From a checkpoint of a small mixture-of-experts model trained on Wikipedia: width 448, 6038 steps.
Below are experts of layer 2 (counted from 0) of a mixture-of-experts language model. Rows are named router (the router's row for the expert), up (a neuron's input weights, with its number) and show model dimensions 168-223. Each number is 128 + 32 x the weight over its row's rms, rounded and kept within 0 to 255. Numbers have three digits each.
After each expert's rows: "gets" lists some tokens that make up at least twice as much of what it gets as of all text. This comes from a sample of Wikipedia text that the model never trained on. Tokens count by the router's weight.

# expert 6
router:098133116097135064141180138160084095097138095152151126155118097098096159091105151157157134153080140124064121115130124195159091128112138150104101146133138144135155154132
up0:095061202120130133083094142097149158191122132139052162131106168140130103144092073135081100075108093159167101123084147097119202184161055133144144124107127169124120079157
up1:099038119122114101166100150154165124138097117121097200078089121114123090099128095130107107116106117127119140141060116100135144188159108123154122151102117133123160080111
up2:163000196143104149103089170117160092140113138176046159151118120117114146122093076128124120149123137113162118125125142076140199139128165132137153141195131127133155081095
up3:104047180150134139128066130186130116132131134103102169156097147148154083113168096088114108150128094108145086128126131125151183182121143071145111133161135152147131058138
up4:097060155178109123132122156168145159123167126135056190135077129136105122147081108122107137123139133128096149144124160098152189110119089141198160112132173138122158077121
gets: ",", " that", " \"", " a", " was", " he"

# expert 1
router:100142099136176058105133171167093116111175129119141111181209119107107147131170137122162123150052167120111099169108098123125112103118172164135109151126094155096136149158
up0:138031161106130144144055138104142121139109107121085163125082139120101122096084052078108116143149086121063126119121159089092141153173099141189100091120148163106144100097
up1:085004142138090145101135150177152115214114155149113193125073109170109104127118067106161092131160092102126140129119134102162229142118081101179119142153157134154136094120
up2:118050158151108161128109137133129126197115164133099197129112153138104232123076130109055153110160125130123095118123158126126166143122099107176135112121113128087197053104
up3:125048146136154155124117106122125093177078102133100166131137119131125109081095062082128102137128116123168114093126169100137164151144117103142127099140109146096144054091
up4:123016183164101104136137146135127103165106125123062209148090100153144138126085102139128133097148112121137136118159139124149169146091170091139087099111150211121169094124
gets: " of", "'s", "–", "us", "ia", "is"

# expert 20
router:148142111144100137129159096128097070119181129131144118167143153116088159114180162148166149156107155077118081131086130153146108103106181140153115189132078136143079142079
up0:133071127069080119149083105184141176178113175142100190129090106155165110128064075120144147141128122214149146157130124096159198177095110145172149117117159154138188024086
up1:151012158114102126166134116148173132158057129148150181120130126130150087103102069050163112083116090151036118107113148080159171173091146104140134111098155106150154072093
up2:136037146130131095109130137130156134169124133111110236062101104153115073135052071101135114122126143089133175139109149106159145133132107097124177141140159134130094010145
up3:142038174074124140132123186186134136150111163127094187089098045161129102132108058095103114134143096121096146161109160141104177114095120174124098175101137112104133089097
up4:106098210141104153120115097170165133145140086164066225140101139093109153148109036085145132107083107170104111129105180115118152166089143082121176131152154145107120111162
gets: " and", " in", " which", " C", " /", " t"

# expert 23
router:132158100083061153137153204129180142093197080141140109103104160175142139084129115149134119145119156106126137136124106098155115110162139172112103152114112142139162126091
up0:131030141166121090178076152130141131159093130196061157118116132113134084134123068068116086132138084113137123157086194122114180110166168130215133096142175178139175095138
up1:167069183164115110155134165141137122145128137104129214129213118101122086131126075040113113110087152136112133120069130097149176142087115079144150109106101131116156052130
up2:081077178092113114121102127129169079139148150109130202126131126086114127126119116130137127101122133103147172079163121088187135138111090110162170077135113120144134011091
up3:095033187136130107130111142144178136143093180160086220123068134157093178177150122095136136102140108159158141155093180077140151179164151111163135130148119130123173110133
up4:085039190132121123126133082134201132179130125109084193123077124128119105132130142078137121131122094107136122126106146116112157214088111131188160129167151133143106092151
gets: " the", " a", " ", " (", ",", " The"

# expert 8
router:107130094114086154127115105148114123126119144138155100145135123161185176106172136156135153158136159172155140119089101216140119136092146093102101133120123102146130136105
up19:138031150154143099150123142101166176172095117132072190109107153118110086123109067143118121133148095120195121146138142142157225147140063136163096130154132113115116080130
up20:135054194131138143133128120147173115127153133131065180090144108119108115119127091104122125093125133154080058172058156127171154150131084130145151117088126132134158079143
up21:090025197119106089155092147104134103151073129151115187094059135146159151142093059075089141116134115120128136136130138065179175105140101124160213091155184145115174098086
up22:120077170113067154180107124139113107178112128145105205093079115107149118181148113112103108118127095124133141159128132090167159099148163118152149154180175164149155056100
up23:112042156116128148182000125143087104176106146129111167134119121101117138225132064121127141138124099126133130125118154110121181120111098125155142123140118141146152055140
gets: "0", "8", "5", "6", "1", "7"

# expert 11
router:180147120137056192183132132194128122136118105129138125156113180105169145102165145148143140176145152164124162146061105132160129135081130155141134128184117121138168148145
up0:110033162087188128130090121180144135187110127103094197127052140126112078100099127118146127163118133094142073136148115095116173107115117089121197090098181114136133065113
up1:080032165133104101095104082091139099121091134147112200106108119091116125169105094118132125116140123172154123135126174131087204169128088168154145089120124144091123080140
up2:150026192165113127111097129149139113121108089101047174137108138159126088130139086144135120099114126088112145135089164157148187084143100127204105143168128139085113026138
up3:109054135141112130158088102090133145145131111130082200073132127140063115132063071075148116139134109157147172149115137127146189126132092124186117127141123140117134079108
up4:127090095112222124066153109206126174141118100145128147132095110063157244182146119132106119166121147154103140143091151104148138144052074149187098092170146120138136078123
gets: " ", ".", " |", " (", "C", "M"

# expert 25
router:069147071129157037134132125094066103084118119132129105141154087088108150118129154177117129121118161134026175134131098198169126091077187149124132148168109161141143173131
up0:160052145101108135073106158145123156146090110089055201125091158159097147127072089113127109155151143121146099188083162105172142145187118143175138136143196130104136047122
up1:130039112134136133128121119142138158187148127137120200127115126101169088128126065111129102134107127160171143179152134154150199126155102158128109109159140104106130086122
up2:122039182123111135133097122157205114179118151114091241103071172089172116104098072084100107112130119164115131159116124109133171145128155111162143119139179136161204111137
up3:141067217151106144131112139146144165167087141105150151105171144129087118135126100077132115130111110158114111135137113104156125126113104145185138125106122114108110063115
up4:135084171115147118137070143130178137191120122132047203097105153146129127106127097129168116106145115146141156157166092092123186149158130123138091120155130142102130062114
gets: ",", " as", "\n", "'s", "\"", ";"

# expert 18
router:171143116127113141096163083129105103096098105190181107133116139136139166081157141146130204142160132138099086048146092118147113111101184113131159146169091159143102159034
up0:121035143114059145111087135152136161111101168178099194148077116094091105195133088143135143133121105142122123179121158153114148179112128171141084095124189156129133085083
up1:094006129092181146181125111130098159170049126140079198133149154135125139139161059098117168117096120122133161155134134140140193118130106140156181137171165115114140079162
up2:101000128148117106062097133141129115171064096147057238119123129140117153138106100153084092114106093146165113142103150100144208150143105168138144134124169131149155070166
up3:125035142129168150144081079140131106165091117105095202122114121126149142144232127106123129106134106106162129192121130144163142142107116149155184121128149162117152064103
up4:116053150100154142127057117183144092144072143124111199117101146145092065124153093110073123110123112125072104125119124121143162120119150128132159106138165132138142059116
gets: ".", " |", ")", " L", " W", "h"

# expert 15
router:094157082105039151123146196152112140104124107136126137155196127095200129132106155130146176158101134161097142149122080177151099128070155122147103133110106107126165127116
up0:116007147088078087115091148126124117175097153146119182120115141116129089135139085129113159114097070157166140148131136135126180170172102170121124128122156161124160040181
up1:113042167142100118123092144142147102140103159140129197091116146133115114151090111127148141162107108096162102113126134130159204167126133135164127132061142139178169088114
up2:132066145169103158114123086139182140130164127178124212134112141094070091119138081094128155119152135107147118130102175126121200166131101079152174109114146103126144059142
up3:081000168090157130130113122085134129150116161126066184129097142114100119151101084123100156121137076165107167151073181103163152109132122106158196149099127149126099067129
up4:102061132094137102161142181133166080129163112107127178133083180114114122174107073079110097127125130178133166127063118112158153084102118108169108104112184090119155073111
gets: "2", "3", "9", "5", "4", "8"

# expert 10
router:079169090078154099113094102118054131103140104166129126141082083122111127147151169126125137134083097149095172140123105156148102112151137040117106148146117147054133134129
up0:163018161104132117114069169115154112170087134093075220114092162144120139113129084107172132167153115116095131112076142116151194132068129085145164134144170110159133084150
up1:149057183155136098151142125191135153136135121137058191132091138132090097126116073096138147096136152138158113198119155149165216166131134150179177104081133117195158060137
up2:118050191101143104150095135139167178128121139145093220138127136106123119116099078119116130165129131184136176099091156099136158140133097163171154099153127106151122044114
up3:117029140133118160149106128114156108123125111172076224176080091121082131157130066124088103118094110079127159145109133141150183086143150133127152126119132127156133042125
up4:147050204136149134111096147141101188131091132100112166126085156115126089138122042082085117171153120138063118144123138133173233125120141161180131162123164143158147069147
gets: "2", "3", " was", ",", "4", " he"

# expert 22
router:143141109102081111145130140190120066153162135155139126144187079126172129099098128137156092163098156128102099127110126174138118094090104186097108153057096141081159171171
up0:139079175109110088158100185148107183117111144122108172154116132149110135094139105047074176141074073088175101140122178129124151138080133135170137116129143202104169060125
up1:143034197111171152072141084080145163111111151110082201154090144140068121121098127112140106086148091118221184104147129148101213153118129146169126103123148145155103086140
up2:166034143127120149133096111109164103133091099134075152137074143094089066140118063150130144098145097139172144150109133127159177149159107103134108122170166096103098045111
up3:146066144137169111119132141131132184143121131141079148096092127156092103119129066108130163122135053140111146157107186144141236116102123161180118119105116139125182086119
up4:128029157084179132149102137143146150124095085128107200139125096189119113149137127091101097100050113107166118129115183118111202076113181157157158099103153161144154067096
gets: " to", " and", ".\n\n", "==", "\n\n", "\""

# expert 7
router:118126112114191116127098141118108115128150120094141123144181051116146118074150141162145119157125127078127109126104136124195123115072139136135125139094123154161073135076
up19:088066184081145087077112108130152145162130118172108189120106156138083097177111146074080120098140097113119116117099163083126193131117173118114102121157119104119106096163
up20:128041163122124124170130144135121144104118140135114186132096136107102145133102095121134149154111104142144162119106116121086188169123115137143139115175126089110110079165
up21:075046236086106149114109132149153158170117101122000173137087170142111102122138080077132107167139142114165117155149149171201171140138108089110137086127139142118140095096
up22:136041160132126138117148107186126166168123106128109185098107123084121095087056072121113135119149122169156152114128126150128212175121089128101136117139130181111165082121
up23:104060183133169119124057150159113155154102121095139159108121119143120129186062088095099122141136086103104155167092124170111153142129128116129089115127145133120129079112
gets: " |", "-", " in", " the", "|", ".\n\n"

# expert 17
router:118161105107058105141152142174128106117164123107167092163148113093131171124162156100140165177136156096055117150116074117151087115123148182109133173169099162102142153184
up19:159068198133118125168077109178117115191056129086056189139108162118114142131156134067100155135130133138111106146135159088137180139121101136186138081150158186111131054087
up20:124027144155103121089143156126144110169115097102088155135140157118086140070108080098139148088098094120148119133090154113114212117117082109166125098124162195188148072138
up21:110041149121172165161099087184148169133101116141081201123099103172100093132129090107101125142097098121149142144109192146117160151129178115172128101165199151157133056123
up22:122073135117132102108103134138135109158103080104042171080149131160131137118116053116068146118121092097154119179134115101152166154106205118159131121146143097149109099131
up23:104046108131096134147149137131125162223097122139111215092100155147086072154081045085092142126131082146133106076163161102149180173136151138159140143157146074132130089155
gets: " |", " ", "0", ":", " –", "%"

# expert 4
router:145142104098152168146092162158130113098130078106163126147128192142228140103103124164150137147145141122150144164072107178096101093051115122100088140072090144140124164133
up0:084072172132128153158083116155121149181156131112090172162145131169119145142126055093113104099159074160161103131073138134107165122157123178149179141118154138156128063093
up1:154033150151159136163102143152129125212144132171099203117122118140086175149128065110096123103098104073132134107158138126125223149109122117153105085111153146162130068149
up2:103043129109103070106085113101139113158145133117082173114074127125082109083114098140094136114145075162136150125101194125104165166155108092124100121161135156117129093179
up3:112058135116056184207149114138129193128130115121119197129125119085100132126129137051116118124148089107157142138130149152090156164170115094130139113111134131090113047112
up4:082057142122172142131123128124108145134096150090082224076116110204110167107107044125129145122102111126124106125142156099142173133131084156139132105125124152139126034128
gets: "1", "s", ".", ".\n\n", "2", "=="

# expert 21
router:161155099132200128129156104159122114113114103136157100153076088136134126114172141153152176146128141168129125133102117183150123127135120093114104154154112097113032145102
up0:143045161136131123170082090116151122184122172111129189072134127123086162091101163121132144135151146136120126160104125153122172136152129124152144116119155138169140127130
up1:113063165089101136183053129156093128125083097128093161144112166128117117166105096096138114096113114109151105147117113111104146146157083159197193149115173181112142118136
up2:099059177136095112114080110130114156172127101124075187151071119131121117148100063099122119138095108139098124121078169133138170100114145173168160099148162108169143069154
up3:137028185101109131151121184124165137157157143106076176138122117097135103125049091075112085137156119116081132172115152122082160119166129119183176118102090126093145088163
up4:147056191090117066107078142162124115151107179152073189130127140135086122108103096096084129159118083159131094133113150129132162126116128099144152123120122157098113063147
gets: " ", "6", "4", "5", "7", " at"

# expert 29
router:191154104099161109115125179138127125134195115077128131159100099155133133160130149146153140133130138151054161168084111120182086101089149175093098124163109125078084148198
up0:072054191108153108123078087108172143148099138145116191137161122086111149137096097064130113121167128138133122136108169095150152144108154132152154161129154114146159073141
up1:111045177165085112089078089153120196109115131169066201127135097137117116145113108119152145121148105109146145122143131064107180190190123179137127131110141126196170055118
up2:098051164119171117183113154100114116140079172113065150144142133095131115182148127091097128126109123100132073147117156095139222137092082129192125169137153148135116116133
up3:151039188162105098118063100197159058157080171145118185151064160125113117147162051099076099154112105131121130118125142069113206141132155097190084090130143123147169088119
up4:119073170168107162174155120137141101127118154139046186117123169134092062111098123127160123137114079106143115138096123088142213082128135149164115111124164149104124103145
gets: "2", " (", "|", " is", "ed", "."